{
  "n_layer": 10,
  "d_model": 192,
  "n_experts": 256,
  "experts_per_token": 8,
  "d_expert": 32,
  "d_shared_expert": 0,
  "activation": "geglu",
  "moe_layers": [1, 2, 3, 4, 5, 6, 7, 8, 9],
  "router_score": "softmax",
  "normalize_top_k": false,
  "routed_scale": 13.9,
  "balance_loss": 0.00939,
  "balance_bias": false,
  "router_z_loss": 0.001,
  "n_groups": 4,
  "groups_per_token": 3,
  "init_std_router": 0.0313,
  "lr_router": 0.000624,
  "vocab_size": 8192,
  "norm": "rmsnorm",
  "norm_eps": 1e-05,
  "tie_embeddings": true,
  "optimizer": "muon_variant",
  "lr": 0.0111,
  "beta1": 0.95,
  "batch_tokens": 65536,
  "seq_len": 1024,
  "train_tokens": 559900000,
  "steps": 8544,
  "dataset": "wikipedia_en"
}
Below are experts of layer 4 (counted from 0) of a mixture-of-experts language model. Rows are named router (the router's row for the expert) and show model dimensions 0-191. Each number is 128 + 32 x the weight over its row's rms, rounded and kept within 0 to 255. Numbers have three digits each.
Before each expert's rows: a language model's description of what the expert responds to. This comes from a sample of Wikipedia text that the model never trained on.

# expert 32
What it handles: Table row line breaks
router:097094137014104107133104131078133104119079075125132134071105127117115224141103151173139175114168137161107139163126072198189118136129137118091091177197167079111134157163140172102103121113103107131092139096164179111124227172146104150148130110133115112089157141172092148116153117149090131127118162113144129132127066173137105187160162166145144139106161138132118142134129183130190165130156096170169116169074076126122106144107131110126072160123115110135075122123116173153146092127128119156146157146126118110154117160155178175161091031100094115153141102108192109097136097137127129122

# expert 0
What it handles: Mid-word syllable pieces
router:091089161086149110152145118128160106086113082105131138069149124085149180154059119146095153121166109185129115148139084151126158109194102087097123144184160105095149168141142179134109156080133085144047119112177146102109171147188112154122131111151097118149155168125137122108136126156144094131174133116122105179187125136112133096162116180088137126136159129104148128158095205115210178098176105144122125154160076170107136110076170161143078147071123141113116137198115153170159106156083161174158120157174089097195100140188134138142117131085100126127210102089125126131112095105129183167

# expert 23
What it handles: Suffix st and years
router:121120143109100086117100061109098151098103133050110099110100181104074193099108126146097180096237102163093143110143099129114163158133124134101111155159128086131117156135153154140082175124149113119125130092131115111103160136173074097149111107129101102149103161230089143117140117137150146136176173147109110140178099187133116200150132162083206176115116166095151140140121135140116165084149105093142175151096104186116101145084118186133117137151121121120114144095109098118117080141126142144165151162102070109135107078189190146186123126122106121181152115132206103133184085150172152123

# expert 6
What it handles: Capitalized word openings
router:129065143090111115160175167118150109114095115089108076071094140095166170104069167188099157148161141145139174161137121156161151131181111115101072163118151099126146147152174180095145159066118099177101181131199107093128152149166111122125132109131139133132121129150072139117150162129128112112130137130084143147102099148125113116171150168105149105123084139078134127159113166133227192086139062193145142137116114178031089143136166122161107173113109058121121167152122127129177137117060159135191115155104113101155123147151178123153150100093126151155130069137153120119183076113183135125

# expert 20
What it handles: Mid-word fragments
router:085121179102084080140080096128109161083112127084136110107136150088138117120044185180097168059120108137113131108146147145115114203189138116096068122160124081124177100150176156110112148070145104124112153116175187071144132136136091087108159107098109123113132145126088130110171155137104136131152167168151163182139143146151145119118126174074171158110133156083102115127107144127140131079155056112186158130120141175116102155114175155178077120086103124133086134164109129080157082125080145185224190173117099125126128123151135129126156070088145135119125134167129120118154081135204116080

# expert 30
What it handles: sh and name pieces
router:093035160078128079165095137074106150081100074131091111108149130080115199144125160111158109136142118116105113132135113123139146084172110130056112192146171064125164171098142147153135163125108094124055138051148141107129171157129103141061141132087104092119144178162114144101126090171105115108165141123118095117155040169121091140156129154129178100125113133120140131163122166110193166114101076111132134120111115135052119158088129185132125145106162114109099133120063111141180126163133102167149181139128121092115083121116148096177090119138112171117169122128125108094186077101156186064

# expert 18
What it handles: Letter t and diacritics
router:105068128054126146157084083125145181124090111142088082108111143124147155096109137160128154103164144173132170110151123170163095105122105148104103152155159141121084147131156189127145185125180108144120139065178142134081168126131124142103183096143109115147127159160070164131130101068101118120116183139100158149117112143128115171173196133102165091080088122121152113128115159183133142085156102089129117163113075251148104115104180121169138148140069131129100149117133137135130121158113115151189143140100119109182111100180207125191076099069090127145152056138140115114161084147172155105

# expert 21
What it handles: Capitalized name beginnings
router:081105125095118101123156117111106132116139099151099070101096121115127134115098145113100111142150118168102116107093096151147175123120071137063061156139169090128116132123155195081092129046111061161121148110185149085086139168154064173099150118117120093114124176156124136104174085084121061128153143138145127132124104148103124154126156142053156126119096137108105086144096162128184139143154046143202149182106107169112111179098142145148130149068065071132141136122060129163150121126101154110118145181161119115179144121103154181158120110074116182156151073053134174107164090135145133117

# expert 37
What it handles: Mid-word fragments
router:112114169068084100154099166132113174135132140101125098095118164107112117160089136138122130135167052164111125122113066170117138141178125114126126132180123112124156158171180117110148203143078100192093148067136156103126135143167118104091127114153107070119167120194051121111167112140114088140146197165137190145154132168107057156166144122107154129108132131092129126149118109104166107091143145141157135166133127179051112104113146102104090154097108111130144141117131113112121105133068125160193189132141071146105109146090145132148132110064162151159210072151159162133178093169156218145

# expert 36
What it handles: Inner pieces after M
router:046128186074118088139128141128143139096117106079127100102104131104108145106123147164164133094128135193111168103146073174108118109141126113112120189149141096148138146171137125117151150169158082173037190083133140144106137159144144090118151109157107118114147141154056110103183140083119043106117153126162117157148106163084115162178159144089189113111154120102101123182150182109144162042136144131122160197137073133039097117120120153133093139156130117098102134130117075132149063141108135111100117183146087161122105110107131162163114093064097132155208111112130150135153081182133142153

# expert 19
What it handles: Conjunctions and hyphen compounds
router:141115165082123103152110147099065118089103138098082100118146194142138129112058152153119154094196106145117127135158098156135116134194163103134073130183126122119122150124117178101111204108124115136093153104170160082121139128113108110119176100096092153117161133165108142115173126136135103140199161129174168143185104139141082125194136136094130156111152145121152134175079180135148110139136113179202114121122109134071111142112149110197026151091130144113096141114085074174165090044104144161168156107149097127116126116176147121191127113055120107149197148121144169119142076145116159106

# expert 54
What it handles: Table and list line starts
router:093093120077133099131094125089116139066074104137093073088137137105082190169107138118089175119177140146143118082132096145123173164175149116126117152161174104160148160165122152128079160116122132191091183063151139128108129137159090083167180115121090096084119148179079177118177090098073125111120128120112153157135080195152077116169146145092148121079162144070088115143132180100164115104169127123195103158102069160114118207130123153149091119118116070125068134133119144166156114168111175124131137122137146168163127129135143186140126055120136161169148113110147115116172072171145143088

# expert 42
What it handles: Country names
router:088130196076133063138113087079113122102130073104081097071136124115085154145136103186086144105128108155093175137119103160092101152104137119080093174178119105099117132158123177102149132126131118188069186089139145146150148139147108125150121082156091084163129194173087149093171126082098109131140184146108178154138083157059114117101139145125169118126136110078120077161066178118155178082135133105140122183078065177073127140105119153092138182117113076126113140159095122110141110143111132120132135113178067143149139106128136150145110112078046176128161097149139154172146071116135172109

# expert 49
What it handles: Mid-word syllables, taxonomy
router:126137119063157096130119081133122177106151098127140123071090121119076103144059099158096151133130114162151150088131082157131157158128119119117153200180145094157170125120172154090079135078129126165056165112140134117123124178180094114121167110157082105166151148197105132130138127138121094122110187093087174126123121162107070149100139098081132119072124131095131100167152165148181147090152132173145156136146108152094097207076149193115057165070098108147111140113089136093145109141087119119205138134111124132170128135141198165179122058042134154117117105105156115121137093135140176142

# expert 14
What it handles: Action verb stems
router:094101141112107136130100126083093102137103125139095131059147121101132175136095102118087153126145134134097161129116099147139090134160125121064146147145156117125107140180151143139040150141099062125066144121150167082103162126113109132097146112066126093119149128201068132160137148115091086150183138147160160147161082180104092205141153126097143106073139111123105105166076178138155127106153095151108127180134063156087126143081133161133077143123075076104105089165093143196107120111132145184132113129190125151183097098132171145139114126092085176200180063084143138129149106132153155055

# expert 43
What it handles: Sports competition terms
router:069115168071146138108072111120090124077083093079080123083089103088150191099096169159086161111133122134117152104104136156127164165124099124062066171125189106115171147131175128112102121108148135146087168095176134096144088150167114151107177092079113138124132185185127165099178136131112120146135163152179135127135091149148137160139178122127130151111172139090141073139102167126143155120138084157176114141092063166091113165142139139101100115104131091138065137134073108122167120083123156210128148116129062169152074110135198116158117069098114135160184128091150095159138114164144164069

# expert 33
What it handles: Fragments after name starts
router:032110201067132119154122141067150083112068085114109090069141147124115162115154141139133125120135118149079155126075126174138141147107148121080098149117151093140135161158123136149137144129174096156128190087151181123116170181132078117120160115128120120102155138140105149117145122131068120085117138118154117164131063167109143161162138140132126152115150152087068101136067170130135133068146094080146119153095123155019085176133153170140159154067077129115082110191130125166106073157116166146123162179162112098170109153136155143131114133121091170163171050071145135107119089138181149106

# expert 16
What it handles: Surname middle fragments
router:135049125089121105124178060027118141084099142085138138072134153107155187130118126138121165081166114157158137136120093133168161119146114140076086154181160093129155149113165148070071127065130105150072118117170104110132160134163108172102140117104112077150104167173121116101141084154107117081132185140100165196143110188169100146096124120123165133123086147112157147164133130149197196083143044120130140130138112189104135190120165159112130144124122112116063135140122068191163124147115150109157127109130092121158109133130131158150117107079125191122113122114189116140156104089152184117

# expert 58
What it handles: Zeros and pronoun it
router:112082139076088082119147110125145139091083137133115080121096127118145146181096148131114145098147123184147143115147075137114141148175082131071083136132194112143121149155120161108131171092137078119097151073163121127124170115130128129139186122112115126073121159153115143136175088082096102122134154145138213167185105179140102177177109127062161141063113097073138125127114183157135131123178107181136079150076121155107095140146146104109070136150102082147070101121120103120168125107117180150223184155159117095174121145140178117191118095060122116114159084123144115144122051091096162111

# expert 35
What it handles: Taxonomy infobox names
router:115083136101051127085119147111137112089139087079069143094120156112140151180097157149142163085141082209143161098115074152134138085177131119111085135180117108155150124123172124127149187144116098155126176130148144119151201142157083138138168138101086101134142123180091160067188112108132128131120145116140143108112100166081111180150124161078155143103081124106147097140111165106200162104137076119171146174139121129121151154058177176166090105176147141127041154125107128160118123119104137138137109208165096147189077147126137144141058107137129134144144109083178147160143067108136183103

# expert 53
What it handles: Quantity words and pine
router:055098168063114079159146156126151190087098101077118126146114120094083140144134129137152186135166129130110149121138102171130127181114164087122092171153173069103091152115118173149177186122134104134081171077161148050122145157154158120119200081081093121146133163163035142132156099145089115104179121160173142155138065145088099178181143169111166131075134107076096149166124125128136152072152112144122112136121090123099121108102156095140091153109129141152127158189124132139111087145075120168147153139140109099160127134137139117103125130054122173105200104115126148089187088156127159089

# expert 44
What it handles: Preposition in
router:112093186130140109147126134106122126119117111111137100032139135088124169112103157139130129102186130178138139090138099169137126075139141099089110174218106101149143190161109139134120186065144102135119161104184156134149166158180133163141144111101096131120129141164096148116147107106099114099148145114149116114172079161101084114128165153088148140081095137068055117161121193165144184111138094103181087180135122185087149151096179135161088159145056092163100151136119164118141110088131155118168156139132096115123145105171157163154088076104065146137161058070126142181174112159163173118

# expert 57
What it handles: Capital P word starts
router:117109119062111082136106120133095136042156098131071131101084151087116167129142133194103122111109089178110133135104133153139175112176080152084091139174145092109174143115150137154113133087123051141084131114163149110107175161141042107139143116098092109094118163178085166104122138118108087152175135162135143138153089172129123155140115158077156118116103131142108105147115174129195138123136080148190169124077087163120112136054132189103048104084155101122044162100095097142128127138117131136142153168156107149154132132133149197200119103078114121154157147105185122137147109126161141065

# expert 17
What it handles: Word-initial pieces
router:128094116116076106136094157097127186077113107134091089120104131141113150145114113145121155093153073139126151137149081171126141121149092091109073153151117085100110165150118131136103152082087084149091135062164171106145184155206129152154129122123107081101129130159118160130138092113143092145113162129134150165167087143113066175173142178081169111120098117079106140143106168094174140087160094162126106180125119164099149193083144171146052116088104126141094115110123110133139135159119103128222138113131107179179104143176179116158122089071128144157232099103109146161203109117175119076

# expert 15
What it handles: Mid-word consonant pieces
router:109119146097080068164092099109156166106093093138096069126150154116117130155091172136152169074205117144137161126089102162167138153089185116062094180166137078116142145141123121150138160127117117167101157055146115055111172158128126145100205121109095104127076137158098140109124121124085127148147175148121131135178086165085117163134129158089197103083152131128137121205082115092164097092159126105173092179116095136129128150099218138118099143080139123121115116144106136147144074126098150120219106142089140079145107134155210104151115105098069140144137112105147143123139064150137118147

# expert 38
What it handles: Pieces after initial F
router:089127154063144089111080105114113128098079084122139139114102092082084146128136161120148127120143132119102155108137140158149133111182133145069123207138171098158146149113095128106140161148126105108077191086154125149153154211118141129149179129128070128147100141176085140102142077123097105102158177138144143164132061173145154120203099156065154146093112137129156113172090169119173138076153092161135151127143114167050127161107129167129114187091099140144109155139087154182167092081126164144113184185142116139202130114172204140135141136083099163137198134089164113139131123192149147133

# expert 46
What it handles: Author and color names
router:085130166105091101146110160127119152077132144113095105112066118118136146129140147108118158099148104159135172111071084152157177118113138159088058158160170081133069170122131103084100136128083070150072156075162153073148158163202089165123124105135086091086086177168104133095188100111072093145099123150162142124159087132077075163138131184084135092086125175119105090130143121111163140132158091151153122176125102165094131138108171169118094167125151124140083115114079107177151070143105140116172126140160117144192106115148184118142097058090053175131143081122150153115162111140108159107

# expert 59
What it handles: Digits in tables
router:087075189104103116147092131096112124019093105142096075109110135072124136162120176156093157094158158147088162145136094170148174148176108096078114138171156117148148172129149217117109140071126101136103171096143166115107141225135119136116128110095114130135065179172124178095138110142075117133137170159158165143138106202136123116119149129104160126100147131104125152144110164106167138166184126117161137116130115170086108177121179117111102160110082104172078182127099171163118139105106155157166177137140112120180131159136184154169114091093099177180173121094189142117137123150142155112

# expert 34
What it handles: Sentence-final periods
router:101053184082166102116142120108156153062083121121128107072162118121115181140095126137112134132178155189131125136115124181175147128195119109086100157181173088114138174155110174123140174131137110168099156066149142102099145143129100086155135091075068053136119174179113127113158108138082154151125153091182118141184112136142088128141152098087139101076191144108120151132084234178160117139131119179175138146141138161107128178080127119144113132120098080128082114098120152114149125113141175126144171153180086143155107145140152149133098091063116135110187121080143077158139077130154136121

# expert 60
What it handles: Final y endings
router:097092171082106076134138082084130199084112139116105115088129178096145145131126154116135146080125137156146130120136128138177130125166115162084116178182146082152142179147145119125113175102113102126061137093189152079085183140162086121123156114110091127143110160137107121112138083108071137115108204174134153138148118170158126115104113140107193139105113105117074086156073150100171190145147098146147158156155070170109063132022130137146118122148114094123086158149095046139160093126091144116210134152131123091148094168162169125147123073094130101189155123163117096127127108157166131082

# expert 26
What it handles: Geographic and national adjectives
router:138076164096122087160116099108137158058146066128086111106072127139136192169091134088119126088179109147126185041143085157138149117139149140106079152156142072107114157134145181085107148096128082133123145138163139069099145130117072095119118105129112108105111161190142125118199115184074152122152154094110116185142107147178102171134159130064161128109143164099145111137084147101160172108169132128139124178083107204113116144067157143116106108103087127147125138127074122153159120121077190139139156147151134096112088141156181153212095066133098192142153097105102108150129085149164113112

# expert 27
What it handles: Mid-name fragments
router:052088183117108085110090124053107166071101118127124101110147095060097192144100148119100132131130144131108151114081104172145170148143108157132100170183141106134157206150140144065114153134150122153116172117143150097131115212151130094135165083117109118119100146143138141087184147162115112162187104152199121136148106169114108115156134151089168145136154162106138132156110185185205134091136064129145124118171070161113131114114167127137159178107126144099101108158148140203155118142102099128189114129159153089134160131148184160161098117102126118148170120091207105106133125183142204135

# expert 61
What it handles: Word-initial stems
router:075107147081075122129118151131116193074130139083102115100129150122088116162151116138128134097187087169131107108145099161137113136183164080105091161163160091124130176137138133123122144073083104117091155045147164140174155166127128153098103093134095122127106141177077154073150115129153089135095151142152155175182104155119094203149127177125163125102129130139103093134089172122143105074141109138180116118108118152118103168092151103093030109106098131142095148148081175134151081136109139179154187184150081103168113145154187166162154104076081120121222135155160150124194104120138119132

# expert 62
What it handles: Number digits
router:106094175125079112113108153077113161042123122100125065092099164100116128171081164173127143103144131152096163142133083176133154164173138092093122152138140130143113180140136202136091182064119113154099139102177128072159142151199125136152091082107082113099136142136125105069171095043084118155164162127136159133142128167131085148137145154051179108056154132122107123172121145100186133125175102153142116167122092165064133150123175145099068166108087130115098137139126131139149133087099149158186171116171107125166120165112173112156132092093111177132175141092170108089155113113125158128

# expert 63
What it handles: International and national adjectives
router:125107149076128061123115091122106134101095099137080129100150117130154168153122135133063151079174126101133152108113118127176122115122135100116105172140169078121126112151123142092143125105128108136077120091189154141145152131183132120122169135152102128167096193211054155107181108176101109115163210134141145163120106166106110189119134095054135143107100150082174102188136128105123117099138077193168079144090121143120126157090176155073114112143078112157099197116111125137138159132109192140126151149139089103178117122161185188131112098092089185147164105104136111186178083130139176083

# expert 28
What it handles: Word-initial prefixes
router:133089146084100128105078128094110169101132115131115118092154134102098214134091190147095108119171118170093150133124117191123143149162126113102098150174130128148094172157139161103113161039089062123117135104151166092098148168187128123143137141151094084076105104168095166143129064099102078105182126157139117139118098178092091152152099135098149142099126181077107087162087156128107138100146112160169084171095136171124122170096161152132067126118086078122136226138085138162177126112077110111146105177089093113178100182161154191168138090093110168124151081112133122127165131125139117108

# expert 45
What it handles: ing suffix
router:079077149117128099171129123125141119115098132145104104115086127085141139168126162090078162123171123133131176155128112126118147165145116153066093188148136116139150137135162134093105152092108110167091141107161153132125151168210141115093200123064100096131122145152099184117154137141097072148116172203134186153155045151169094161167104135095153157061084100098119150134082146145146091119151107156163084160150112206073082153144177101084088174132085101153087143135107104143116104069109145113176124173173142113143107139183174153191119118111063128163187140113179134138114094119154143126

# expert 56
What it handles: Quantifiers and odd fragments
router:089088228105103123121136144088128168100134101108124121078097120132120150168126101181137144079167121180126144152118092142124157148129137106105100167145183116111111153168152159131122162128130073183113192105125170146125158170185100082161144129126105110137090149127068122104146137080146132147117128107134139172150117169072089143144166098114108159106143140065094143165106222141171125111136090133145096159114103122056065133116153130195134153100084130110075107184120091120159137101047105116154104164151118185140105160150154142115106099107134152203169115133157130179175096160107226143

# expert 52
What it handles: Latin-style suffixes
router:083092151072099138169143084064126139106070079107116082122128113068139171101117115112167130069148150187094174115111121240124148110124102089115107143151118087130106161149175157090157139110135082142148168126137142145123139179144141160142104087112139115122129140205100114129144109086132131070119183149085199143159116166147141188103103148079117124119149129112068087141104135144138127099135119085143086157104113193065145173086209130138094134097022105139105156145121100152129110126105100160128125154141136088148122148131166107182105056113066173155153098129133132104121084118136128090

# expert 50
What it handles: Final a and countries
router:137112137090156099133101114136106160115117064084096100090134137104106142133121125150136165088172090119091133075147070167134135119136104061079081160184144112164111131132164132106093164139102064156074179115145144093074158173135141163165149084121074084146111152165090140129152117142112109085125207116169156127163101169127127116132155146110187104104086124110128146162088171139181142125186103126192141103147071142088134174101180101147086142084106103134104127168133164124117104064055140114151155211138105133189142184153190130170162139072146159139143111119154163115181094134145176141

# expert 51
What it handles: Word starts in technical prose
router:136109173118072140161109140105121169099106146095113079073132143129159140166126140114117148096175102220084152162156094177115142102174104116058131165194166123151123151163128171147129177087102102117119122080139134098128150155159101123108169091104135110151159146189096174152119139072105096130118103134129141153124117182096074169181142109058135127098123190121106131130080147135171149101168116117150077170091103146090122167068186139144011120097088138151077134128134132133131128128113116163189130118159067177158123110129193147132132116107121157122204127098140114170180127146163127088

# expert 2
What it handles: Clause-introducing words
router:122146136083039112091106142084142166103092144064117068075109100094122146163122143154143119126123110154108140116171087140155130123159109128118092169181142086150099156134094142116075196094125125156103131098163163129098123137200064136075102059121105110118115173188121163136115110106127101108141196197164164137118086183156088145151141122111147120118171137060114133131080166133124168115190121129148133186093138145122109143101130151161071155080117128126101141143091119159130115059098151165146126186143086112159145140099186152159084121150083135197146098079129100171203095140111164110

# expert 12
What it handles: Prepositions after nouns
router:111042176088095071147110105114099115071101106095097133073156168130123203105101169158065173119134103144133154100110138133167124154200099102104091148167126117113169155145162162126166192102155095119060155116145147114143107144166076114116160147110113144156087191142077140095145141164126117118175206131150129118160084160105118104122114164117140197095171132060117159179054148145157156145143089141156132170117103161083113146116159149151085173148126098139102159137086151148182138063095155166127137173164119141145145107171177185133082128115087149135176107105136139093143102116096125102

# expert 31
What it handles: Accompaniment prepositions
router:083075140094144115168132156136054119125095154099102109113080132102109221130074140133117160132194116108106172128048104188149117148155177093103093161161128085096112187173140118090122170115130107152137159077201169120129129132181100107119134135111117101147144124176071153122131125066092129130086200147102149195160085168110089143147133134093168123070180148078096138129090151156154143135194115154138138129117104128085114169101133135197067117121126109105095109178061147154140116108106162160160145132163078135152158160173123128150134096092111141140183108107162127096188104125113126128